From a checkpoint of a small mixture-of-experts model trained on Wikipedia.
Experts: 64 experts in each of 10 layers, 96 ReGLU neurons an expert, a softmax router, a shared expert of 192 neurons.
Training: a variant of Adam for the experts, 1886M tokens, 8227 steps.
Below are experts of layer 3 (counted from 0) of a mixture-of-experts language model. Rows are named router (the router's row for the expert) and show model dimensions 0-127. Each number is 128 + 24 x the weight over its row's rms, rounded and kept within 0 to 255. Numbers have three digits each.
After each expert's rows: a language model's description of what the expert responds to; "mostly gets" lists some tokens that are sent to it at least half of the time. This comes from a sample of Wikipedia text that the model never trained on.

# expert 57
router:125136147136067169064155129116146128079114151092174102092106103113125077075130117134103119149156170144091120166107129131086123127138117136119105123146137133145088139108121139084119118130131121082155137100127145099107123149122099138106100146106156162106097096122143117095131150183167093096114155113155133113128116118115081146106147149134163137117110168106140164137133151131105121100153
Sentence and entry ends
mostly gets: "\".", ").", ".\"", " and", ".", " ===="

# expert 54
router:139104116144167157113144114130106158167127152114132101159117118157163143166127121095097121121136131121154127165140145143133105156133134133128074139110157150117112107140159124159160122087114138133081145111156096134111124144132145144125140135120121128117166123099151111145095110147107129084099143111129092142165080106135169105187109129137074117125110125137075122128116117111157150084118
Digits and time units
mostly gets: " years", " British", " months", " Spanish", " days", "year"

# expert 33
router:134124110127113119143122158133156099168105129101120156153120099109144158138139120114099151085109088127130075132153127083107147107103088123132164067129135116132119103160092105154120100164119110123142143135145181129159077149134126192118125104084119167146124120100145111125125149133102108105132120145138119110121070095086127121114154129156124181139126127149101156120158081131163158146120
Clause connectives, quote marks
mostly gets: " only", " than", " while", " where", " can", " When"

# expert 39
router:130104104147108087129143110127121156141125111156154120138113145138124123132138147104125146122130161142134131128130132106138129136129159168101127110106102157116177116130146124134118139093138166136114165102128091099126110110165111102142165089164133133106095152161130125131117095067114139114144099117123137117091121150148159089119144151172134158148114127139127149171133101144107099157177
Measurement digits, demonstratives
mostly gets: " Historic", " °", " water", " UTC", " these", " This"

# expert 31
router:132151150114065145131119123110126156139126144116133141055172141119143124131143102094120146124130134124136146161105141097133127142142143154125134097137121150094088110105119128140103143155142142148132112175141088079104152136160125115115114116124106104121144156157098115126119142124115104140132067056139159106143175140134139132096170150125134083144070113157148118138103121178127093119151
Area and category nouns
mostly gets: " District", " district", " Department", " Order", " Coordinates", " species"

# expert 25
router:129130094118132140110169113135110155119147130139140131129116160122120140111113139138135129153078108133116165126096115107179126071169150117144153158112107120134142119142121145123103135102099125088139094134095142122157137146128149086141093101088139149126150124136096117119140116153158103101148140126072138136124153122121102125163148142160114108153160132107107107153117159115151146118160
Music and people plurals
mostly gets: " song", " music", " Music", "ians", " Albums", " Love"

# expert 18
router:131130121127137135143166144096118139115154141120100139128079140125171136136119108153120168153151091147165126107085110125161121121152094117145128117139124129096103105155132190122172148143131126110176110119126083116148080125144158138139143157095126148101143131138110140116171180156158137124118131139106101159176117110145134122121145161107097129138134089119103165117129164120151169114112
Foreign-word fragments
mostly gets: "č", "ș", "า", "ö", "ø", "ˈ"

# expert 16
router:138116128146099125126054137112103112121125166137145109158146116105103124156100148139153127105145139132117171110144115103146150124118163118131176174162100139124161125148116170200149122112127117113091136103160110118160153137127137117100150122097116133109134172103166162144086127135132136145096113117160070159130096130141159175157119152078127119140103105112134108161160100115106148147123
Digits in numbers
mostly gets: " along", " Genus", " together", "2", "1"

# expert 55
router:133162098121113098131153152129131129095142085153125175112109136155124119111103115150123118168118143166173144129118099165122109101080144098127114143163144184146087136159122112121164175084091132120108131126116154133156095139131112140174124130118138153108098143123108153156131142143113110159157154110140132115137127082089107157102139160137093152119144094115115135087147113123142159138100
Hyphens, copulas, name onsets
mostly gets: " \\", " are", " Fre", "ros", " ro", " un"

# expert 26
router:156106153109122110129153106108119102109121146182118077155160167133137107084153150119170114124112109137087140141146142107118089135107108113156167120136158149107121091165100141107106138101103147127123110100204134129125095129121094128158138133168089107068147129086114133098132142142095135147107128115067173172122125190159150132107102167138178119117091186111162105183105133125120180123134
Taxonomy, is, known as
mostly gets: " ant", " Clade", " Ant", " Synonyms", " Binomial", " ins"

# expert 9
router:128115084144116188069145126118128108112136126138135129098096102077131115139116092125088121130127154079108118128097135131135131161137111171185100127130180142099116156108141089159118112142115121076142113079164108093121087117126110124134122109152100141097126088117139117162092140128150120138092141140163173122080120123117079069119102146145115135117161136116109132116155127138130176139109
Year digits, reporting verbs
mostly gets: ".\"", "\".", " said", " stated", " battle", " help"

# expert 5
router:128119119120182129144102138107138108138149150117103107163113162121112152095121173124148128063163106142113130143153141139101129123160150149101086101128104116125162144158182145113147126148113139141086133125160140134165081169080121126139084124129101137164148098096143123139113159089164101125123099150130096152137127118148140116131101151137160152082134120145132136152100146116101158195133
Relational prepositions, narrative
mostly gets: " against", " At", " defeated", "At", " at", " lost"

# expert 30
router:139132170092103109114099123125119121123103175123114083129100146156125120158131151174149141078118114127171149112105107129131105112159152131104126139141156127120134142098151081119151128115109139157166117104149091143143124164113099091121141105124124101115144136124132096159157160137181092112114099064169162137178119123127128154110113131103174132141090135102108153123163098180114132118157
Numeric ranges and spaces
mostly gets: " at", " At", "At", " near", " ind", " reached"

# expert 42
router:122129140169149118142100134108152116119128094144127157163129126112112116147084140111145086115122113101112159098159163150145100153108153103118095101130112119178158136120088128150124094140177102152122170153192120134165121139137119115153138139122141167164090154120131144135124133096115168137125141124113137150107120134138178096129126110128167145083127138128127110119062154105151149141166
Prepositions and match dashes
mostly gets: " near", " for", " including", " in", " during", " via"

# expert 22
router:142128119125133133144116140112112106127183160116132132136124130158090149127134126098147120160116108104132147132106122162131155123152136154122097119164095136159165130131140176095159090070096092101147154134116098134119109122108120150127172162159131133103112189150098125114116086139154106122121109130141111113154135102085128112131103123113181104087148088151135092137099106134090153136118
List numbering periods
mostly gets: " &", " H", "H", " Mr", " F", " Civil"

# expert 37
router:144096143107149097131100145131128153129127137082167084116136172118069129156120133136120130102104164092101127108174104100158151130124155129096127144135127120098122140184114127167102165142130146083094134133045132144128123097147154113177111106121145136094129137135123155131137168104153121128150140122098096105125102151115135142109171142149084157147094127125130147117076136134115114146105
Ages, scores, dates digits
mostly gets: " V", " San", " de", " ad", " Pr", " Ad"

# expert 40
router:149122117129145110113125141138129153135133102101122151136089106131140161119132138093092128132109144142122142150166077137158128114130128127099112119124076104145127120150112107087138126192121145146173174097101170138145105115099124133112090114119140123174133112087147094106117111103136114149089115155141114154097114140138140118182070118105123109124112150117119137139116121125124139154101
Title words, possessives
mostly gets: " You", " home", " Home", " Love", " away", " Big"

# expert 35
router:119154140134106144112141109141142112111089073124156139122169123112132116155098090157119072109117116149136128103145105115109121136143151130123103153099187072171166119095107112174118177117134133125095123153114130096094138116100094089116126101132148175131082105073164139149129119139087135141142133135125175083127158093086073148125110082090110112146096135123173159142126114137129154108105
Clause-boundary punctuation, adverbs
mostly gets: "\",", " now", " still", "ically", " then", " because"

# expert 0
router:141145148146105154152135102116097112118165113142169090120102164093157166095152111156162135160131148136157108159138111069105155120115150077126136110111132117147106142128128162103087105113094118108104137097085123151142141131117156082098134166127110135096164112138128100120119130148143140135156130122092105097143158130159160080160093116105149111176108130128136154138132100120120135105142
Table cell pipes
mostly gets: " GBR", " |", "NED", " ARG", " AUS", " USA"

# expert 32
router:127115102122141136163145122122153115151110149117114121111137117140126113118160172090085114109101123129125102084195164114126108159096123109097156112125112162083136142119189136117156145140127110141146119098156118129132143141138138112151156143135140156117113162136140145136142108122069105088124170109142130165137092127130132124104145113113147117144172103154099088130146173093159094116115
Election result digits
mostly gets: " come", " came", " Votes", " vote", " did", " People"

# expert 15
router:108098125090139148114135128117114151115203124147155124109148143110105084106131115138099111170130090087113151153113150114147135113176148125146116136127138118102098123091121115106103133150134141103172092130142163130132180118123150120112076125073145106152196099094131113098105099115118147138110152132115135144154112113102129140139111122138084093178154131107162102111102135145115102145131
Organization and work nouns
mostly gets: " film", " club", " company", " album", " Award", " School"

# expert 48
router:126113091108104138119149106105111170145119126150144092126109146161167143137116112149136184121136110118169136114102103106070125152132088134134182149109133180112115096120157149142122140103140083103154123122079136163144112127126087116140154076146084116092142168136121145094188120105145135117136113089138160137143114153175062150124154123130112144153116075114137104107158122111130104139100
Latin taxonomic fragments
mostly gets: "ensis", "]/", " mathemat", "ˈ", "atus", "hyl"

# expert 34
router:128127174095082136103123120126120111087097096124109107139108143120139127144113108120142146121145114104153140173109146175102142160094128096142128136128091154109164192142146146133146098133180143138127113098155124156117101140114182102124084111133149151150109165187147144115126130132124108103101130145163167123127105126137125127086151125128139131112110119116102135137113171100154142081169
Table row ends
mostly gets: " Votes", "See", " Chevrolet", " votes", " Apps", " census"

# expert 36
router:152147139120114140117106111126139121085138124097145115148123154123196124145181140108157140149130116138090152123089114168107139161120125133110170146177101111098145132096109151093096108101131150147135125163124079144123135106115130147149102187142154156101119153177148086150127087141091138096123108185166109121118096113110145143092132115137149199126137081138107138116148110135105104083127
Month names in dates
mostly gets: " March", " January", " April", " June", " December", " October"

# expert 27
router:139111108149170155088148108113148136120150124148161115190141090071094138176126130126105143107095080105126121126146141119088166101134141172114133133144159139091151092181097162163105124109075145122108133105117108130103144151154142106172152145105149158098143145146129140110078118106138131125111118111133117077114089091142164098134145145146113137148165108128132127133107128133161106131101
Numerals and number words
mostly gets: " four", " three", " five", " six", " two", " seven"

# expert 12
router:119147136135106122141133159137139121157131134094104141133069082124141129121148119097097118176118100146097133120116112133113094165093135098116125137115129149172095117099116134082090130148133103151164113155096108157133153140104144168099110138076115092177107079149098115125124098160144173145122171155124090102148158166076121113138125159083163107118135171112119129077146155122097127085135
Biography career prepositions
mostly gets: " Preceded", " joined", " career", " graduated", " attended", "Career"

# expert 14
router:135170113145107124140140102135117143150122141155122097109058142154132108121111145129150144128063124119107138109148127155136148106114100144149092164078112136118088163150083152125133136079166104111111118131097134141132131098123179135136121101126134114114160122134129103150152111094163160138138166133081133098149124102115159123163109104139087156163149172158116167149107131138120131127119
Music release metadata
mostly gets: " New", "New", " Label", " Platinum", " Billboard", " percussion"

# expert 45
router:137123161134087129146107105113110122123111090121117133120149148130092142148126111139140184103119121128126134120134123073142149119110125126097135119145100111165137093174110111106145115109146117145109115125132099118086170080126114122162097118099139141155139159149105104137133158121115142131120107115114118154144148115152137141134162102088151132159096140161140146124177119105160141135155
Table cell separators
mostly gets: " |", " least", "',", ".:", " ", ";"

# expert 24
router:136134147132152066154102131142143142155152123145136141111136144186142162128104134116135149113105157079118076119119158128122148138088129116154151134161061141134148111150132100118172122116195140144078182132159170102143102094113163150115080118124124127146116137160152119142153140077092157119166115129157136149121125115137169123106158131087162109085099143138102137145140114087153129132167
Sports results entries
mostly gets: " Chevrolet", " GBR", "NED", " Ky", " Ret", " Motorsports"

# expert 13
router:118053087133148086149096106134111122124115150173157156083117141169100120116101147123106155116103169145147094112112127095150171146136110124075169108114094156155140116111131154119128133159111154149131107157101140105119138136102131109104136128149118128112124111095098112137168089105105150119164155126132136139139108133151071143098184113166162157143133101148159090141104163121154121121137
South Asian name pieces
mostly gets: " l", " d", "ร", "ง", " Bh", "ม"

# expert 29
router:143175133138145140112179146125137112089153098168119144090109106115125098162144103154172093121121181069099152091079119131123145133136164120133157136148160148148113140137099157157140156123151177086116108141100120116119139185139121158153127127163135183112117148126141119109160143166081123118134152150131151122131111086147079136122111153112155111119126100106148174146096132155128094139129
Line breaks and headings
mostly gets: " ==", " ===", " Ar", " ar", " it", " ===="

# expert 52
router:139124153106167117112140116124126105157071125166110143097139132179135133114137186094192118178107193118167147103129097154120116110117086126127108093143110111109137121135147104109098145168087099153128125132105121142123085134132146083085152121170138117116164123137149146164146125139147099184112173146107105128125113172118105142095124181102101102168154166118083129160154129140181134090164
Spaces in tables
mostly gets: " †", " Albums", "้", "|---|---|---|---|---|", " \""

# expert 20
router:152122094158101153125130094110120102093102131170126142084129135109137116137162106123148144119096115140142147118109095141140100099141141115109130094147133159096143074137118071154146106157122114160127147139110123162135144110171091144153157150144122108098122145168146150100145111159135089147118176131100131122100133109141100149077127162077097092175077109118120124105111124125151088146124
Space before numbers or quotes
mostly gets: " \"", " $", "$", " (\"", " '", " £"

# expert 38
router:143087107112150103145139116145125129084140132106102135161151102157119111143128125111104150119120134120106124186102111142127157165111094147137152175122099127122110094097104136128125109132144088114123088119112159112140119120107162155128162144143124127161119069140104161140077164117115150130123139161143098162100141156159130087088173120106114103125124134112100124145153121109088141155112
Sports season and birth years
mostly gets: "amo", " Serie", " Rangers", " Giants", "sk", " FC"

# expert 49
router:135124156108065139114115112134117139092152171162134149103135093147107086122138147124151115145110143155166125151164144122126151135131148120127171160165090114175110126130117121108092129114120143111143160122114104115100127135145195147139132124129154157144083088144143105135105134124144085122141130150092100164114159157122164156084131121132140135156097164156132150118133165128113144128162
Headings and occupations
mostly gets: " ==", " ===", " coach", " politician", " player", "ologist"

# expert 19
router:101123138114098137114115094135103174102163113156153132086196121089160115171157133128168142147160116155177122135112128093139119115152119166149117115123116128145118148073123128116118162119101160126160108118141120126137156148182087123120083137119155102161132119133123163137093106130134081132107090102142167110129149118141095163143131088121122138165183121151128103112108110094118091131114
Institution and object nouns
mostly gets: " film", " Film", " School", " aircraft", " building", " films"

# expert 11
router:119114100160176119152150124151144168096108178140089129174096123160152176137175149142117130132131118128111116138090101164188114119139124132166167159123142133140107098132129150115112092115147092131143132159123172106160155092134136128154166102093158119162104108110145143160103105176098153168106120142158129144149124143091129159167130105131146120145139102134111119090120130125139150112137
Personal name pieces
mostly gets: " John", " James", " David", " Paul", " William", " George"

# expert 60
router:142151171119175074096147152141139136139102090114159105116152134094137119119151129117151126148126122133108117124091128168107103158123145172132109108119102106092115123152121136150116123118143162071146132096133110131078167167153110129125115148151124092106095156127116132137126119124114136154147103085138115139133119108151118124113098091154144121126112125149144144135150060180123135144145
Coordinates and list headings
mostly gets: " cent", "Al", " Air", " part", " port", " rest"

# expert 17
router:139117167135136131129130124128124120152135112140124133106177154130137142138159110144127124141172153094152077136123147143105141134157148099186147091088143091091132175144146117129112139098171132127162111106105151150102137102091127107160107138135135129117087102151096156108128103202114090149133146130135177127129132133189156146147145130133135097102088134110099101093130086090148133164109
Politics, law, economics
mostly gets: " law", " Health", " economic", " ins", " rights", " Development"

# expert 59
router:143163160125154066146125145155137130163124129125161125150130113132085127136121181178118107124156092153142107126120088097129117155114099110147116124150163108132123128114081108070120206171123153115091135151146102118123142111127106140163107123118134168143135138083122109131154145131159105131139111127147140151088101095136093179149082135117101164095132200101142142093174130129129097140131
Subtitle colons, word stems
mostly gets: " comp", "pl", " cont", " cur", " just", " und"

# expert 51
router:127184123158144176142111046113081076129127090148140106108115096117111090124134090122121135119138134136145115122125117170110142160093126133099098156121154147109166147121098104126125074121104123146119101137156170189168111163135126149169189179163082168107109127109138106159150133151137131103116111095151150106074100142133135110131096110145144150127123119131113169148129131140090119142108
Line breaks, general tokens
mostly gets: "See", " cl", " this", " same", " Qu", " This"

# expert 1
router:146144136173140135130175139141121121095159126104136110097090120100123148154139114154091152136138133135130137168159139138103075117119149121134102139140146132107144165103113124148155085121119124168142127108125140156098146104120080147139129108101127097149167122116102122139129129169115139152126132145163092123167134102133065155155121129102100131107103100107179095108106129141156142117110
Year-leading digits
mostly gets: " English", " modern", " great", " late", " full", " our"

# expert 3
router:120117142150139157141155107109125142164096137145135137129152072131099141187165128150125125141141135120127169155143083123132125136089131111141110130121094124118130120143125095111170136147104107149124110084175128138122164153155115109177143120155101121133151124136085126108152129183121110098107121115143131116115138169129126113134135113125135166116129115123131137138124132114100148115130
Ordinals, history, architecture
mostly gets: " res", " first", " Roman", " Greek", " stone", " brick"

# expert 62
router:100108127076113103107177167140129138142122106127104127155112149145172118091141116103164113151110146146094147158149159139154112165125147091132133136147099119112098115120135116149119132135144150089136119137134144165149122088110173162117167156116129103168133137116131114116122127079081123127160156146121135142133150165168153141097120138133096098129100148104141126143091122118131105102130
Infobox and career labels
mostly gets: " Cup", " Succeeded", " Released", " Label", " MF", " Apps"

# expert 6
router:144130130155117182156108117121134126154057125098123074151086130156145134134127116132129095115120178163123160132094164134136117139153139110121140171173138118139088130102145089084130119116114138158134127143113123124091092147109140162137121152176153105139132134171151164066089148165114132139098152122124112138125135155161124129115111166164152152118081145084169156076117132122144143111157
Pronouns and infinitive to
mostly gets: " would", " he", " she", " will", " him", " father"

# expert 47
router:135146135091153137115102121132126121159108125121119109193123081175136093135095102137099161157146149119109123093166133172126107137145083164081141126109113147105089124087125126090132139109083112151179124114127179160156190134131175110131135150153127141136119127079177149113109108129090145124120152152148129151169116143109143121142155107130124117147162149123106160166130167107148136115124
Table cells and career results
mostly gets: " won", " received", " Labour", " —", " Conservative", " became"

# expert 44
router:067140110126152176132108147135149109157133135105112139121140097124073098123103149088125093151117115166133132133138151098127132127116142118120130175119146123127105095129129112100100168147123107102126124127114147135116158100106122120129084122079075126143135099105111141143094174158112124134126155122081119113154158143118097116165105141094162184109167143148160147131141142076093127119114
Career action verbs
mostly gets: " made", " played", " make", " released", " take", " produced"

# expert 28
router:148163148103135103142158147121140135124100132110121176137143132147171136107077143151123097131069132101129135124108168152155136122127172106115091136109163108159109133130111140149146140133090104125114135100143109089097122100146098073142165126134133130101090115127123150117133158178139110164165130108169155153133135165104083103114128151151166126082119144141110176146125133130144116124154
Blank lines, mid-word fragments
mostly gets: " Reg", " reg", " Gu", "esc", "asc", " announced"

# expert 61
router:152134140160144144116136125124133141137110133144130143097125105120121158110130113109166110127103114123119111115163147166111143130111129099111141121120151106147142162143104141169098078142141143116106105151122136143105126097122132119142118125117172133112132100133172165118077091118148157130105185127124115103126211103130124067139120093123085083080112134095174107108149143119131124123126
List dashes and directions
mostly gets: " North", " South", " Central", " Grand", " Royal", " Western"

# expert 43
router:122131147154120151142109139120160106152140102123085140094137092144129135140093103088132119152136144120142127119129106153167082091142124133111080104132173124137139169145094145147129113137150092177103159130134117117147100141153087154145131129142127101160130125163128124123154143122146198124117112153108158088089161114134160100122121129126109130129115096152098107108132124153134109125111
Articles and prepositions
mostly gets: "The", " provide", " if", " those", " allow", " the"

# expert 63
router:110118113114123100137122146144122175145143116116145146157169119143148107098110145099097148114142123094096103116148152130131170125126089129151148164116096132111099084129155111128147103164152107096169123129139167095136143072136165121097115130133138103134133101136117136116077142058059107111122074153140145165102137155162166138097154137099126102119128149096131108133139133112114124139164
Sports team vocabulary
mostly gets: " Cup", " football", " Racing", " Team", " League", " Stadium"

# expert 56
router:159157089114120106143124113112122145136136122110090174152141152138101107154171126137140104140158133174093181112150104104145120148179137131141122116171137111174193097144125142134124142084157126124159142156114090141158150120148079111133136143126160147155147125112104109127142145142125097139108100157134124187129152113103143157148093109084148124133142098171117156110178122142151097153116
Commas in dates and numbers
mostly gets: " around", " over", " about", " Over", ".,", " before"

# expert 53
router:125147162151113169121160114121119125137105181179158121118145134062108139157118139120163126077131144124083082125169121106097121108133119127090097110102144110126108104118136152187090122143118163131140101123163105170120141156180138118099142148140130142136128137174123150114110173161102123156167109141123151098120131122111143114129138151145126166096108118110118061148130107125124129108122
Year digits and with
mostly gets: " Indian", " ten", " features", " has", " With", " black"

# expert 21
router:115125121110118136118100111106111140146112143146106108121115119094096121126144132110154087136151110175118153153172157128099096098145087142146101110140145127102149159142136186117086138132147113146123131156169094121135123149139104125100145171115122147085081118161125106103131103153124107120164157091142147156119143143127133109147118124128109094120086139157160114140133144167131076128149
Infobox breaks and quantifiers
mostly gets: " both", "″", " various", " what", " Phylum", " either"

# expert 4
router:136117165105139092125116135137137118099110157168069122140121151135144152092148130141133152082124113109110149101167103162116081124110169106090112127118137135124103128159163151157190115196094138122123099145124157129136144125099134114149111119174134129121119138109092142181129127112159147154153105113159103128140118120137166130126108143127114135116120132102109136096149110118092143172103
Score and range hyphens
mostly gets: " O", "–", " under", " \\", " Cl", "ó"

# expert 58
router:109119134076153118125106127106139133138093121095122160130089156121113162089122148133143104112129127135131135117123142110158118120147134084150138101104110072096148149151156126113143113126141167108121136127098106151165108157118158148116163129151121158148115142113147199130135129145133100122158137152119108156167151061147164171127112164136168138125150101128107149161106117141096160111134
Coordinating conjunctions
mostly gets: " and", " And", "อ", " &", " get", " Im"

# expert 10
router:132111088136126134144198111116121113134099149081138127116094140158154122125107115138106172092107144095139125149113154091104080115150145117125148112124160199171128131148124132087095122119091131128103120125110123164092126120168105116103160151146146087115098166168105125095157131123167161113131098116147169116122120133102095128141144114157132094167162140151105125148149101090125098111073
Scientific and chemical notation
mostly gets: " y", "ensis", " species", " Species", " recept", " e"

# expert 50
router:119131110159079145122116119128131106122133149103109152121129132179150138116128111134153144080113139123174139132096173117113088104123089103106152108107127149135161135128154099116147116096151105162096126127144126158135089132111118139059169120145120124094120178110142133142156067127164139111112114184094143091153125126106110119149128098156086144126131084127118107137137107083113118123110
Scientific and infobox text
mostly gets: "_{", "_", "^{", "ensis", " mm", " km"

# expert 8
router:136107100149108146133140132139127166118167136151110137137138125110168135132146131140097107165160128125138123092109104106131138117168123120160138135092172153131121158078131147122104164133161125071133132142121133128135152170100109148097137117076136092136127121083143147125089129159143096179107149162111119111157135152083095087131103124139107068132201127109122103090152155157130144127100
States and institutions
mostly gets: " States", " state", " city", " government", " Army", " British"

# expert 2
router:101149109093136078151094112130120147154116130100106118155187153089121156119121080134087148107178118079150152149104145158114131151119104151125176143111146135146121103125125132158169157108155136112084143111120083123100126140121129118121116131160115110103135158119159101166093106139131146124110065106121082089102117102159124173143114139190127166142192097124108104111126117124138129167125
Apostrophes and word-initial pieces
mostly gets: "'", "ov", "br", "bl", "’", "iv"

# expert 23
router:107132158116145108105120158134123102102157122137128133119158106064164126143146161134151125153146111117100137117132153132131136144122138121137089098096143085124140148135151144124138139103129180140126132126130133138132127145126069140122092070102094089118140109164121132111147120111147127106123152118082103071126126142132130131139106096173124106124162119164133121144147183128151153133144
Articles and determiners
mostly gets: " an", " its", " a", " single", " On", " different"

# expert 41
router:137135124124148102141110134131112117132111097096114150159132120122122141135102185157159145101134144129112120145123092140111165120101110152141104133137139103104157108124215112171115138150096108137116094103125148109155113087138137137098110071154103134124130136081112081124127168119129124136153070129125093136137107111142151149136109106150093140102096142164112131121136130159115122167146
Directions and size adjectives
mostly gets: " large", " north", " south", " small", " west", " east"